Below are experts of layer 6 (counted from 0) of a mixture-of-experts language model. Rows are named router (the router's row for the expert), gate (a neuron's input weights, with its number), up (a neuron's input weights, with its number) and show model dimensions 0-127. Each number is 128 + 32 x the weight over its row's rms, rounded and kept within 0 to 255. Numbers have three digits each.
After each expert's rows: a language model's description of what the expert responds to. This comes from a sample of Wikipedia text that the model never trained on.

# expert 16
router:129127101119076122114136126159148134146162075061084111089179137136110079058105096114102098134132153114125094183204112160077068165132132073123106168099110132165140115110136130104147139161053188136140130205129145134061149157144144108132145113130154096109159127061132144149107167105152075116170111136162148115150132146113112124137180147147154190118145204110086150153155184107075086161117
gate23:143157160157130112138101153152135100174114121070157102118150115098184096129138103133070138199150135086116113075133141107112146116106110097118150163096125113173161090147066115163088124162116128103141203139130131155063101155095141155111091095174088110132196116101126154107131110055144101127148083132174134173154139094131053135104024088093124144070091085138122134108143158161109087101083
up23:135105221134110110150061178137180109090124109094145116094165114130142116136125112097109108137122154100169085131121121106124124119107136099115151133175108136127143103128114132156117111145071121153134201129070108090107114085084137141166077139158071137152172108164143138104170139091170089169075173128158119172054124147133084163143069090099079105085076092164136175133143128109068081098052
gate24:091116200086139163129120111114128131119163109144183098140162157113172184117110063154124084140131130095124045138137137095151149130125174072136089173029173103119147118148130154137133078088082143161108135186128144148107134133155124113125130125163101105100137059146171062149151133093066108069143108136175133124114125085100090132102097107100149105166056142161130086132144144087178114154081
up24:064153149105160089115110085127120128129125051135147137105104112162139140112092128121037141154128137085127030059161144097130133104124122100141149191132165120153150149160151165142074162128097132149067175151142140159155124207178140126096158083182166083073096093123111106177132123088045087137156103132136123094079143090155081119106108144126112110123089130141115125121102123072135111143133
Conjunctions and relative words. Clause-linking function words in running prose, such as and, that, which, but, when, this and such, usually after a comma or period.

# expert 1
router:128152116114075123099175115148139148199180220147099164120052126129141108032162083117118089096111132091119123113113157167095099153190111119103169131110141133135166123062138090134143104134138161104135113135120184151104119139074139111155166229138120148176165146078125150185151138098123107098179089099172123118138132152121106103146169138133167145181137125117154102123106105102184107113085
gate5:104166134127143098068121174186165110109163130176074092144100156045117089068133109091126107077191156094042141142139121164089144150170174129157128094129119159114142142140191137095102128107145142116163081080135159090108120131105196104141131148159082118136102073127116086131118117136098126161146111143158148178183109123143143140140143171109133135104141192077123103180075170069155130110099
up5:156147133195173114129141128085129115059122099159103119163066108140093157170098103108161118113102096176089098112130115141131171116097128118123141124095177086104143181068170062108173174139157086121084152102122131110101094107179159157084109095118122117077151141177100168179139132134090131128075141102101167125115156132166159155145113142140117130139113128244110113084113120085086176062099
gate6:102099065067133130123185176168115116139147130138076147110122112118147142104111106120149050105085108131169116089167157096126108128106167165126141100094182120088118110053128114165119125175107129132154142192082158132081109170151115144189164138179142120141090160154140148169177136094106172145131146103058121164109175135133118144165089134147151120188141099127109185236123161103126119130077
up6:163132123073125131122136145127127155141132145066069094107147066108103142141134126093107210130092098068107151124157120127108129147162112151141103179115191105133115125074123085143150109123145150094141131179094133066163102131089091084183105107196171119182182107118122167161130126198113138156135065077137185146205163110089086141150118116199120131167129143166119137150102121151152144110080
Biographical past verbs. Past participles and past verbs after "was"/"he" in career biographies, such as served, named, replaced, appointed, won.

# expert 10
router:058118188141102101136118147133155074132125161159112116136104161177184101087218138140108095201078120135081113156124161126097133121102085143118114141112118201181156114090171128094155157120079163102117101140114214207083121126116148151240114093151133108106131146136165161149165136128160097121134113141137126120156142112095107102159141151153161174126184112124092128112144149107084111125142
gate0:126113103131138128130120127150128096144183077105081075123128134143097076106127186144162106146117145132158140086180141116125141157080073106178092126157128144177133121085099161068177169147190156136097107136156168153109178062116167161156143141164041113117100146108155130134123100084138100133138193171129121102139147186098153074174152124159112079152186059100079119131133126131191146162106
up0:106105112149105063168145143098115152146100130131146197146180149098121128150082117099122117055136121111125093125092107114136109103181120186149109124124116162064167106087121085216113107137120128128155082147171073080052080136150119133127188103080199117172120091112171162110137126137128146090097136151155114117144116155174162128122111165188101145136135173197129144164110208140089123113118
gate1:110104152135113120145104132143101109111130105131172133123134141104133109174127116081084168178107065108068177113135139089076068114160111121170106069172134117181141147103194115148106191127130097070050044138117131134112061162102150147077115136108152058101128174130140167118151169116101070102166135166100108111145103140096126104136142069142135117136164159146098128171150165085109136118195
up1:151110151139119155146112043113191150120136158145108109147157080098117094095137078157146118134160105103095157171123140093150086176175120134143125126151057143134127196126091140125118083130152076090144045104151132107105094169104189124192124153175114158055145080103117115177077111110159130156119132147143126115140091153180121135178120153154104093157112126140118161163093132049127132087054
LaTeX and symbol pieces. LaTeX math pieces such as backslashes, underscores and braces, chemical formula pieces, hyphens in compounds, and word endings before a closing quote.

# expert 9
router:076152125087137053120169068141162121139143127103135150075176140168116119099120115163063108105107144120129108214160131136112119116092083043113123158089130146152098160068117110163153175163140166088117097122153118165126076185105176055139102138125113139139158138080127159123130128137130132108177107059140181092100144140073094136154119161069137133144151165088129153086176150142164094094137
gate6:145078085173062155130151120107180148122116127164065106108101140135143102136052184202091093133069130123201108115126128142129132103132069184090126050106126147176143097134166128103070141126123113162070105108106125143142170144137122121140145127082171097080161128163161172145123131137041082132163188119146138137131151152175132130085102133130109114126119162078165109096119101107144078090136
up6:139086189095199149073133116148088126118186120195151149125154197158111104115178095122152143154172139181107063099057139111123154125097205160145127193161179130042141105154135139158168134098180149118145137121131126176162142094106085112150117152162117143141125149138132105096120145122183170117158089145151085127155175097127151140144113145135157167117139071200148114113160106145093142117119
gate7:101072095109111148115134126133165113217124182108184129117211127121132106083103183157163089140088089114130113105140117144079154119141087121128129124139110164114072091148132152087116136109095065120177086126114093160075174133107127112123108128137100147091153122126124117156139177177116123131148115120115206149125093078103136139134073106139147160153101152102184208178129120124121017159146
up7:102131117083123134154170131104126114083099083086093189158125143110111132191120136162107158119175116149127122108148124070159087129102206135172114140127113077140128113136123090164110125069119152143105130156152167089155084146172143103143118119086174074141136139147119096072155101114098112095095116138118090120115132214161099093103117197151153130116142130146001060118142137162096173106083
Articles and possessives. Determiners after prepositions: the, a, an, his, its, their, as in "on the Grand Concourse" and "in a game".

# expert 14
router:081129107127158122150178163163140154111118151185155147127167207108192126117105116153112110165119132119136143153120152183053125157130085153112149121077127120163141136041143082092170126168138203116183125142120135196061128099166146113157124135117110126211154124092160139156113185075183118075107102099175172125078123143128113099133120136072156092143136133124128146074109162122139122097118
gate1:142095064179147132161122117059087146176130152161043173128210138107122085118118131121160080139145143154093109098140180131134171111143142088116117092080112132115136129112164102119077101143129110091136134163087144146066124144139154210159128116138123086143151129176157152117109134118106134145114074090077128127081044203064117112110144147143143123135121166143130148197095100069141147131161
up1:141157067132176153139134087145121182144164164163076203084083128155202104062138146090102064177145140116142078131114161065158123094056109140152142117104109119108156125180134136122101106127110126129180124104116188122152132120167142133129128146166126054137126103112110124125164114093142154101166154132125138101132079112102146136119167185137145090181118165126100136134147051107052185100151
gate2:128115118127136100147165135120179156148133057115103114104160153104130115129094171107131088166109151117158151088171108138101123137130056111072201157132116160144165112166128153093098140137135167113159145026104094180153120168145100121204101108082152111100133142111107093133104177136164124107169137191149176079144053087159167151084159130122157111176072107174126116082127111132145140163182
up2:127165177121121131168082158147157128133131123127127137089110146120158096155147123119082159149129178129116205131135091097106115176099092109171101084107119115091145064137115133111164137100130122120201115070123132155128128109120112153160086137077130168104137138099192050125186195149137159134157127202063201142133175075099102147120167105137151128143095189120095101092113130155196113185129
First names, apostrophes, endings. Common first names like John, Michael and Paul, possessive or elided apostrophes as in Alex's and D'aviella, and final pieces of surnames and foreign words.

# expert 2
router:136106110093112107116139102145134069124134137145157130107128148150110071091178114151115163165110141054107134168146206139114058127074126098095075128155069138172167111113141079132112146158054088092175119140039164145128114199169115125145163111138150105145128125061217125140081101112117125084149133105108160125115138175094158138092109128152167107114183080092118092101152120113121109113111
gate6:092164102123163161105157064114147111172158121093150118097112132131089094134155149112143161142190183148174084101081138116122071152081100119125159158121136090137136119116155139098066127123123110168173109136073113121111100132158101121100156133119158146122131119105120153112135137097148151011127159051161131094111127115155155118087041111135096135165168114104045204186127132153074102113113
up6:067108080163049129147133126125136085131137114137126090114119172101124119064165126143106109114150149054081119120160103178125154125161132111129106103110161155170136126115147133171117094109152151206184150119130143089132106058132144080191075099130119122112166136102135127100111165154082077163093170103139101095175116052129185087098173192165097136149142176162133147102131068126129143174132
gate7:158079169123158116105090153168140119121139096168145134126117142154121162157109154125112079102081132111102155102158232137104133147099157135072134167135147159137179133115126114209110156139190120086171156131115175121104169138093110074102156129220112080117112098076136130071146119109167152096108131149161169119137057173124139168131143152087157081137080121098164187145159076136171106120140
up7:170092141060201106130170135104096120135118165109115121102109111209127102151149095151155088138142135150168142124099129117202129255129108119131099107118157161107073140142164122192110134106095161148133110109172155136152111141121104127139110151162163124105126184060138073139113165190131150156157151145124128125197149159065148153146176146135073112086119112162117124144167133097152141181115
Mid-word lowercase fragments. Short lowercase word pieces that begin a word split into several tokens, often after the or a, such as al(coholism), t(ooth), ex(traction).

# expert 23
router:166154117063151131139186162163166116165122124123171093108129191104147165155218148207162132181147171096095149107112158107133109143144084138122150116112127166152113167129189091133145202104079117140176134103146146107127140120175202171167073085127153113125156175119167149123111150139150095095131084109111098082131148144118084101136102141107180189152138202144144143102106111086143109136127
gate5:077152159148169134126095132149143127150087120129119100121111111146156173125167155113165135135133054131056231132134131165155121135134140134129089100129148112163124117138176088111076224066111154079139155080175108042138108127158119143159143133143133098124123153129117196107115133107190135182131167069110114107113082177138094109126160147115179116104130111213118147130134156081107125117168
up5:103100115163155091140089119108147147120072121157170141154066115124180107083080099117088127101114083143178123121199135106115098120163052160130126120095114114147103138136173066158142120107106102099122122138177092110112161113097155153089060178161168171176109202122145093152139072100119164200121145130149140145116122161130112182117143174098115080126184132119144149113188166156085061129129
gate6:112146138173107143100209160122153123112093159185153120103103081149084187145170070142120165124125121154091148064105149100152131078104076138096155143133156113153135118114085115146155083112088152133137130110164119109076199121142150122161170152213095121090128119089124158101135153108068117117124076141127176105106158095145086113162109085095109198123088165080126145172095187148103072153111
up6:106099138075127112095180097128114105155107078135120139097140101079095110176137090133166112119141115137139106132132147249170123112131096117143107150160098171105138154084159160141058134126177077100114093122113122114112218145115123187121150113067139073139151126090191116130161117088086086125094130089087122092140122118170049155160098135130123055114119151172138138153125148140133061117150
Sentence-final periods. Full stops ending sentences, especially after numbers in census statistics, plus periods in abbreviations, percent signs and table cells.

# expert 0
router:092136157066100123112163106153122103129138121093085140120122100171122101072109140142077094098119131083078072192151117109136108116120069071073180128123101126177126105067196118051123159137113143078136111138072140126125121178168131090135108107155181175138140132127192104173144154101152109099099129101113115124106181161145128108155131152120133183130148091093063117149137158040176110129110
gate12:111178126156135140128152136100106091142097145158089104144094104122120147135108193160121117133138117135107178124159063137104105102134123153099135206187150139119134096143136154088112145077119204158090103167091136159157192124140124146194130106132126131143093100221105113183078162076149131177143083139144120147108117143138094150095129131069149167149136073115150083159174119014136135157141
up12:098124128104157178132176133146100102116132078099092123157118139146175089160125128142083160178142129090117080106132138137140113126119175116080212117122164119161137110154146120141105184115130200176025137053118169110125089133106127100168091142107073170091140164110115130116093148085142152181107081098121067111110116130141081140090136094143149145170178134105095143104088085155162116146051
gate13:109115134148069122125177146157133117113168141141120085092157114123186107141138142132148115138085154089079135114183113112115111154109175147140149082106164190148170134146120132198168120139128127057124127177152124152156124092143100110156079095049178102047120109120148188103142120101119107138132161108102102216078142179157125085139090164120082157118143187122105201105082115145126108079144
up13:093189076158094134123157142167128133112172127119204090097069052118112101160125127123131125118107150121116085106133111094163093196124095127127144122135140120164138134146145128118063112097100140107130114148131164097105087083084165121141126171128137140086142189079052166107122074133110139105145090133112118099089163152167173127178157184175073217143127088142120135122078116184149135172171
Prepositions after nouns. Prepositions such as to, in, of, into, across and between, usually after a noun or verb and before an article or possessive.

# expert 7
router:118164117114149060088180157099161130148139081123122167108156192154138127054134084171134155103071145077115134117177176100087152210135118138059150165080125127162150130129142149136137122142133166092131069097096117158142111135108159077106107157144124112136134163102152136160059125123114102112153079131091214166124131168113060113149116146071162138135146080084152155107153165087119126159161
gate6:099132092081171108095152174108149110130068109115093154143118123166092119076133078117177164111196139058140139088113121134168140155075101160059052164163117120167159120139144184100083146121091165119093075079105084165139086101125157132189158108094083130097106171135103122140082141094095101153108101129099159144082107143140110119147112111080157177098163111152121164135063154122165096124150
up6:111127091126135038170128088059157129194104148181136071157149083113139106131103093126131105143164109064131094106077126078082115116157089132149199114148163153109100090098121114174157104099154089154081083099123147124108088114077122127157166140168133133117123147114147141143116157083084068137141086154162081130115098138120152175135189070131132174143151121157135130186061092105130091132163
gate7:162137117078140064131180073115132151117108119072126134105091133084151062103105085127143172070137164133111125113092142098154147165162195130090116110105109128167118172134131137174181089129195138155152071133128172109070086075200156083128063173088096145143153127097142125094130133123068130087123081097111138183119115114160126200126152151160125105116130138151141160126076134102169090154126
up7:160145105173093145143105167148158118143159161124131099078142173091142211143094197165192103092115094096158072141135093142197086162117157091129083193136139083057134106137120120091126137100101117146110134150169162131127158081129165181182182104152128097109120096092122182164140165122205133145142163110162095097110157108130120126170141063157110146163095141125093152162164144157130135130147
Institution name words. Words inside names of institutions and government bodies, such as University, State, National, Public, Court, Assembly.

# expert 15
router:147164106162142105113114091147160073082155069090122164078111142162150115139114106122053104077060116123101079143100113126102066135101115094100112103092090147113186085160156085145138144137117119177123038086078162192169096089097149162123115055158151114101135136102158151149134145144111117117129100118116213117114106121113126116176137145133204155112115116107129174122161156119161131071136
gate23:124101117185165167129147112103143107114147116108112125068071189182135186112115162093127098125130129115111099141103091212153101139103097109131139127099113079171099081169068145161139113139131110139146170102176192088153111102096144202146173106136165051073137121087085165111195092141113098130190130128099135102133115121116119051144130141125161160096149152124181072135140146148103145095112
up23:114073061185123122142115142143148119087142159094145124158130078139121141133159084141143128113097188148127112126161160173106159101094154141128076128123086084107158110075105124153087102145145148107154160117073102109119159085137139165160176157077083160191163133160100111179169144071177112095106103123166171177072113090172181157135174175161089073184166116120142185144115112136089123144111
gate24:151123090120129091104101070131170170149106131103100103061138083161132128103087191116074122138148096059176092149137085139189143155079135123043130118114113130151153098120099144155168084151148159123184114119111198109154071095122093171106189103154075138140150114148147122170106117103114159079097138154150142102142054135145122083200145082179141124115086107123124100154151126094170121117118
up24:124116161131178119153170158123103105148129124146068116162093134111175112061094143149137113064093115169086179102079130100108136134117121120170153182154200072175156141126131123152103077073108170164153074095108107071123155120100124120169161102108210118162100133150084128098103078105109135108068114101131135109126168177116173099128127161196157113158157110087132100171125167113085172111105
Latinate word prefixes. Word-initial prefix pieces like comp, comm, dec, rec, con, dis that begin longer words, such as component and compensate.

# expert 11
router:109156159046167119142162124182127105145133102084147137121131135168139136147108111181117126077111106135107130116133115134119098139126084139080172136133110164146126174111180097171170101142127123148145000082153126153147087151139202137178161128184079165103142128165141131105132147094158105118148090076074166171133128124062113088148116113114169125140160163112114178140129127115169086098106
gate6:068134165103078182111095187145090106116172141103182176108135121135112127162049224151115152139128146103178075090096169150108172157099127143185136113119151145125140161139159129157149089096151134195165128124187110162102136149134126170095114160146186095125113112082117155095108090115127053119124092104120131079144113109142094195142138158168159106151142093122081077154144092119100149133157
up6:131137145127063117153091142167118121124157125087208156123163100131083127091054211187150156095133167082139084113123160131087152187142117127181119120100160169054100151108133163144114144101121108148069136114140160152127117139160167125133180207146168100079123100120099168094149122145144062102086143125153138128081169070154089170136126119139138111122108111114166100196137117122138121088170
gate7:065131161168169115148162101073117129059127140081210155118153144098122132140119129104168126107106111099149075128088125133098089120125053147089114145103129132113076123129089148175122126152126104150075065087107168131152066166179217110117121120164120177133124144139143172147199127104142153082120110108151108141118116143142201126079119132100162102164110152130135150152104208190144095136122
up7:095123135110120169138128138177088136185144092124114086136173135144157134094164104102177114173095153082150142093112126141110118159146177137125123119125089129168070052161161144094164201101203068122169144141150141079154159072121134154188085104099171212118158132148149088116108092116150148167137134189093118113102104163055131091134168103075094148146109156114088137123142094129083145129124
Table and list separators. Pipe cells, dashes, parentheses and semicolons in tables, infoboxes and bulleted lists, especially in climate data and results tables.

# expert 6
router:091146098104086141103142112124156155118147120162145145108124146110159110195115139169087120168094143145121113125136157117125102166125108135095155162108122158150130106090139036095140096120067108103153026134086125176100081153153197098119121091147150125160130183095155147134089102096170130078141118121154203085072137151082123128111142137033160139147160157113165173142153187106099112094087
gate14:171062101064109133149138201107080136079153158120117110081120077111159129142144126122143139097138146154147147133090172112142083154131166128171163146132126104086110106108166082164135097171066125143145123108136053117073087118121102068175153069163161098128123117145101091128160152116152181129136115135164162079129173199111127167127137119090193198153075102114134162120092136097121178089128
up14:100147163180155166158103127164071127078136144106106068129136121089140200072156158137121137143140127096070126114118151121093108068126156075186133142142202128093105107191185124188175136169107102139090094111155152141119159109111128131144174133142137089135132114134160151112124118078196113171139085113149107053169132121122103104116094078152133184114132055115169100175168074127116127105130
gate15:126115114148097139144105122135166127146157091150149104143103176132113098115151101121124134139130109175155182197134122147131083145154082103087073106173104120124047116093152149026214109094134152132201162132094119125149125161113160192111146126151096096128078168090140161090085095123117217086128138123157207095149108136131151134131140146089150165106176116163102107142098111086158114157135
up15:153147092134142115144117201137122121168170113066096146125092100167118129150145138169119165063165092139144115079126112109125107115142139111094164147136162132107103166126107108169079094091108147130146135141110111112090198164127122094181185138132158181161166126169122113182116124150118112100103090108152113148146211122108175146166097082090151153113119086088128133106083157121161255117176
Capital initials of names. Capital letters or capital clusters beginning a name after a first name, colon or table bar, such as H(ackenschmidt), Sh, Ch, and middle initials.

# expert 13
router:132182205072130121124151119171152079130104190102132097130136162101112131132138107142072125171131121070121146166072120150110100162160090057102089122123095158117146154142188088065155133149130109163144060159125192147121130127144139131183113151130087182140161145120171163120141118111107149090133112109094128125115175174051100154168085162133192165156137193130138093140157136074099107107147
gate25:140140215144123064172127119165137104139126119199130106137163059159133133101138114160081061179089140127139075098146111143147127162140099132092163162162159125150103095084127200135100106129079107182143158177163152120160140144082135184191139062137171211096125163120189153105112132143072136137149104130129118094098174115143140123121112065151140092117163094098129105122169144115128113117104
up25:094118047157122182079155117143163117170113083119142110138131101136096141130166183173168148095160088160119159120135109138156139124117110157142141131053125091131175128129142179139111097099073163134103185152086128108133182114184142123115202163125127123109164105116085139197135001089154099150107152119137153070110082152122114112107090157075100168113111147145125183105100121137111130122108
gate26:111191130129176134096128091120137096139071139115104107090101091129121155140147115139127161085084117087088141136082102107135145124061131096099176093160155156158148198144153126128085129108043175157142096087116110145117172140079187134217153150120160115115118080076143139119117150071102186192125106150108145119130167154143192131129171148122107162139170126150103129108179137181163091131068
up26:148072151032170106196144078129143107149174125153115085062101124151120131116133113095141124130087128113123162153061217080121163111097166121124088179161133109165122098142169133133081137122152176126159060067151136126080191119110111136127126117052141117137127133091099115123114175145149158162143134120122139151141118116126134123097182184120062113083167131156135148141148178070092114150128
Digits in numbers. Single digits and short number pieces in dates, ages, coordinates, scores and table values, such as "age 62" and "77°".

# expert 21
router:125161156099105128083141124122149074135112105150133133147112162218166109076198140136137146106143134062160157163101128101132169140103126098097054195147141208202136107113172106131121134229125137138137124116151121180126122114137142091133140119134125048156151184108131119128122109137122062128082134155134109101094102162134095129155081146152215125123125099112138109125158133128141119097203
gate5:146167156076105161113163073116175131107108082142136075149082134121090159113138126108125129130190185143135104152101037081180186134114198062151078151163102152166130145103133127088139106127093125091111089119104127192184152168107155166105128118122129121070175079133149159081104065141120137151113159122111158141120171117111131158140122190120196122134143145091087094138136115095072114115152
up5:132168101105049160140101123204124108166132051153118181167139126167127215095168121144123126098113142172109068106142157131142175111127144102113187153145125136110089160175192166061159100190153130148106132147099189120085140102141119117144139133114092137148092089125172179082129125143093102146107121110139129128073150157138097166139136103117105097144072126106084175115162156173117061149139
gate6:118066120123142139149114155179201096149058119152100168125180101171150132115138203159054155119139135082149223138146114061094158161108123134130104117161165165189140132127118118058104107184077198126145110069190087127160118089162107126122116143109108114117153141104143147078127137162133087122143114107149122132081094065133175083114129160101139108171125131126121123127130156095117151139103
up6:120189223171156124144067181176176165114047138171161155126096120156094114143114160174105155089101130148131136136073169111143191139119134161187122095118098156150109113093055126115108112124074137132087128107110089106154107043160145097147157175112132080146142147166137107174118092125150167152135106150115120115113173091175132069076117165136099157137136173105083119118145125144122105132109
Mid-word technical syllables. Inner syllables of long learned or place words, such as polynomials, psychopathological, encyclopedia, amalgamated, Glamorgan.

# expert 17
router:097160107087082140118145139141141129129178107113119216095127124149105093176086093139138128136135137135140105124140067166133165130182111121154149118146099132131132153162110032095150135207149198074206090119145112126111129131142130120125149116115093137168139124163213133119147084109171099117102087104146201074079178174130101125140107140109190108201133126147139169109124186129115125106121
gate36:120144145118097150097160129119167127133067144108172148039191103140126119112126112172135165154108119056129159102158165096098089174167117134131140062111138200141164158130132119168148088178090170161124128059144131127137156140064150140105058112098126153136109117134176110129140115138167192093098110104149119091121115129141092185130156150139158126171131143157117140037049118081126143171110
up36:168114158115054134152160105099126080150134149117126110077092116082080156123110112130137141157143065188145113118104123071138148147130100049059189106206135106120162117186107124085096108157094101166127088119083166104166145136097142144050108161154147134172152213122105119174137099129130099091152148170088129137160084087133134127123140074132187138123105161097089116127140135134148140148178
gate37:116142120131128219117131096149147161095139104136169141164147148128130103121131119135114100168155155069097064131114114074156179151184149053127147119107158142094123127132077116140110105141145155140155145116134053043162204104168142148175115177133143101154198127152166185134164079115139117080117078144102176126125153145145158124131112162128123086176101174128068088126160173112092169152110
up37:150118122071081092147143090135054043111155132127185083117137174094129167166099118159150133121107121115107078112144144166090212087108148150190133203182149129098121148119154136158149161134153096129131106096165125093192128103088097119150162119143152125154162120104124123104117113121128159169200134091096128124138120114113138147118090093180161078160118054173095103165142169138080077101135
Foreign name fragments. Middle pieces of Spanish, Italian and other non-English proper names and places, such as Gutiérrez, Espírito, Valenzuela, Alessandro.

# expert 8
router:121161137109052147088152147143172144122129156109142112090112205149118098064101133136135114132124103096113111130179121169071167127109101119101178169083140154163138182102172084099178122145043159143147125166116197161120123122067134136172098149148141159177149178116117176144136146121144111090104076117147158156149147176091095103210123151083183152160127096137087139104156147095122110106171
gate1:117127119154110195068205115113145068143107124070115074105109184106103118090109165115132087204144092159159131139132136124126056079119094100114094114116144114073163104102096165121088172096131100041083137162137130080129119187171130083140114139132099110157102123111123135093112145103116116145112152093159134109122130142122091119061172148126202143100130176179126136131173082091134078127099
up1:136097054151156164125138127151113141208146182164119150140087128092137140092120120134174113113170108159066170192202172127102170150169126157155059138177153162145123105099137137103114099133120084082070154107158167161206174149105131120123077153131087114118150106142153176158153110081164130112176140067141098112150142146153135123140167182147101173108131110130118087109096105072153093123154
gate2:094145152091134107190137148152150174126087141106131142135140108163088079186192129154084160109109168085135170102111070079129121157094116126057100154131112122105139075178194158128141129055123131083174138149101174100083137135165127102149061140186129144120127116133124137142140076049079086170171119073118169138171146129187089106093123123122146084119163116130134166168126145127134109084120
up2:206183166124155138144157114112099072153167128181084105138120114063143117156070040102185128149146102134148103132169182103163119114151140131124072131123120092158141138162098116122184143159189107159112094094163112140102157098057118130168184095169093108166160141159131109126165121151146130111189130087149098067161153074140135122152136126137165172182169088134162152134141120085143156150132
Foreign scripts, place names. Bytes of Japanese, Chinese, Devanagari and Thai script, pieces of Turkish or Circassian words, and country codes and place names like US, GER, Paris, India.

# expert 5
router:110135200061050131136136126126166147160156171110112178106087152120127182116105119140104093120109160145133108137146139118116151117070140135104177147132135116110113143093122099154202187127071136113124097196119158121136055194162131139175098162154141046173176166140121198181114157136137104117101136097158091107184107157109099096123133145104162120156144112121124150052108128077158115094116
gate6:163140101094156104077051198119165118103159166128143174109143103101130189135171095199172127090121094127188070084166151104113141122121115142130116117123155149109085126093134129109123175125131167133097163141088085127152046142151093180176151092139161144152121178139152131134098150171162160137079129082158124171104145171116085156147183101185121171177148151135144116098127148130126151055154
up6:192083136133129115069155089111158115127136127056080131118076086105083147097098134133139172094105157074094118113163122117105107071110060173161108154152172088097141156146083079140115173121159177133119148109106156193091090158135132124164142119106074115069111166096104167109091158120130114093168193179109173156155081156125118071083079074129147114155131130099127110145122159153088103133117
gate7:112138153144099147204170109170159120140161126102067115155104157157085160176108168157150125125073098179083139149141092116167100103124114106125139147154199111169137145109156095157152162103110121143106105144176119142107131172096116105211141116073150146104175164157143201149098159150094075162139078099069063117110132147184091103129132105152095056159102073134141141095125140138094159095138
up7:107164104164152148196133137097125162131109110070109128084104137176139137055175097129134196130141156124130128158107155070093133157080124193124136144080167083157104106108127098108115157110157116083114130114164124130155130166121100121128082156143100149126167122132080133112178199110133083133185098070092095097122074106137118112164082073082163119106108140128193081188150151105098172185090
Article title, description markers. Opening parentheses, colons and role nouns in article headers and list entries, such as "(footballer)", politician, genus, "described by".

# expert 22
router:099158134110122143115161124136178141131143145133139140094088185150132128069117135124112076159129115095096097165245101203092159138158104141113149167086116160163144156114162095115167125140133163177149126089156237151129128122127144147154148157142156144154159144097078168147110180131153107096132063111181093146118151158104088099182126181080185156155151154140135093105131149083117087154134
gate5:112147133196120101157111157159149120038130080117164146070177117125115105120211138185125119154141129106146101141144157156143074117149078123158127140092058181103127158069100096127130118072137102093161175133180142116158128189086118140117156170169094118148176098125122107132133102164178113096157138137118172111150149138123123126087084193099119159155138122141102199118121043151162091119142
up5:096154093128139111144134167133081085129126120104135102159109145092143155195114097140088084142088112139122135162154082109113129128144114062132126061162140113152230130179117180123142132122137143125189111129145093154146141072121087138141103135140058151123123190099066129140145186200125146095111157111159112145114113154075136133156086117136161132110072081032145108123096179107148195135133
gate6:163175129194136179154134189186096126115105099067083087128159152130139176095089110154086060123121120126161133114104177144120138152159124126046054136098196156123149180136138141175089115173120106148106132086141102138135094092135152140119185115093141111118091141111119126100204141119070115122147104141111104112094169141157086175053159154125160070110165130137130149169117152114151098107098
up6:116074135074114116145105126091041119182101132202176116121151117103117115189110110138170174128108119095155079114149120113127099121077105134131161142116106142172110091150155109083136129150121155182139117150122176135142074146154050130187158090176138073134122131156185114166152134078185120140113149122135181162139133086123130088106118105142104143160116119104149056167136189126105203087170
Year prefixes, surname pieces. Year prefixes such as 201, 199 and 197 in citations and tables, plus surname or proper-noun pieces like Web(ber), Gold(stein) and band-credit words like guitar, vocals.

# expert 20
router:166173107111093108093151090177134111138174153115102101116103167132166112117070126126099138122112118159143117142148147186116147161176095120148128170098087107127161073124136123113131153148038165111157144160114114192090111124174142124123108125104095152126132148034130187145081081149143116106118061129134153112117131137110077141169145135104151219150141216164154095138156149068109073102175
gate13:170139147113213080152098146115135123148121119140128115172149147134098119093100126179119135178134121138108122147098129144142126112169128110117136156131124128116096087161154186077139136113133141054162103172120124086109095081157092162126102075129053174129161123042178109132102148182157144071159143136139185143117144071098090126156051145130179110095103135133133101095094110094186125112223
up13:126136132130135127182142127118161146141143124090120064110111171152120075162152092122100115127070173120120168127118120172104155150102189124122122120125055168107072134175143154139169134156133133141104124119141111160161135106133163170068081128061056086109117170085171118180158123138086104080194137157085153114135153110149138113096159146121177110139083068166208158159082146187179093136121
gate14:128162153165073115187167083115130127083220151133152108093066126144120078151153148122065120170138141177149061176091139119083106106147157122142093136146101157136186096088115126136120124120123136147132109160161112134150081153188086098097114122151119158144052098092120120157163129110132156140134092176166162149099125141109086158089099082062133132090075155150123136087119107047105105133078
up14:116160127119100145132103036156116107101101177118162160140143146101138118112162111111128120106154137119115090202099080179117090129139151159126167116131074090161118100165138115077125097124142210138086169039126136149134098143148173158116135140144107106121051123131167066136140134138056067116071127154137165131152100133146157130140121160066100090115101132091175150132155085075182096090160
Time words, year digits. Time nouns like year, period, season and debut, month names, and the final digit of years in date ranges, such as 197-4, 199-9.

# expert 4
router:148134144134141111096141117153152112127140166063151152081102232172174116147153088137095109098144148086075142107171123118073122178108138112111076141133135138149153159105143108110214182157125144133127130099066134106142114131101133136132163125163125058127169154069153142150136162137224117117082095152137116104041175142067104090128100128114172166137128146111104097147152141073105094107137
gate5:086157138102169114114105175168092080166095169162100170118164130132183108149120078164118157149200142070129106165090136112152092183100017100104154096198130136165125100123126116159123108114154138121152149135145104151170145112166130182132102137140150067127120118155088069060116138129138221078112111109113120161136161158087075145110149112117108142130120143106152120116104067094137168139141
up5:108132142099063137071163164132111101106118164127131139131111111143183149150086128175142155122122128128099129180058196134135122160084033093070116102207100104156112112156116108158103124105152184112078155143125112123112179068103117173135133131124163117195071181080129097116136108173120177093094138132102141147080112172111128150167153101157118139105123151098166084106136084110150174145080
gate6:107090120162126131149115077110091161161097081085170139128101122134083125117084094110161141133135113146082126152100120164072159122136046107164151091128114178135093098182111160157055136110118131153141122192115104176119070117131083099108181120185109169087117090120106119114157139127101156127130130071136077116169129120127081129127201111062152094089051098067102095144126115090169094123160
up6:120113095152158171125111119180110188090069140164073149165105106109137099136112128129121126153147136127157142110154128153178127128159164125102128141123118089143159127110183060143170145110114119138155146076231124084154153190095174139139132101102149073143101161190096087148104152134122168107124100123177184129125100114122157117105109136162121195181160149182115194062174071147077123099125
Line breaks, section headings. Line breaks after a sentence or list item, the == marks of section headings, and sentence-ending periods or quotes.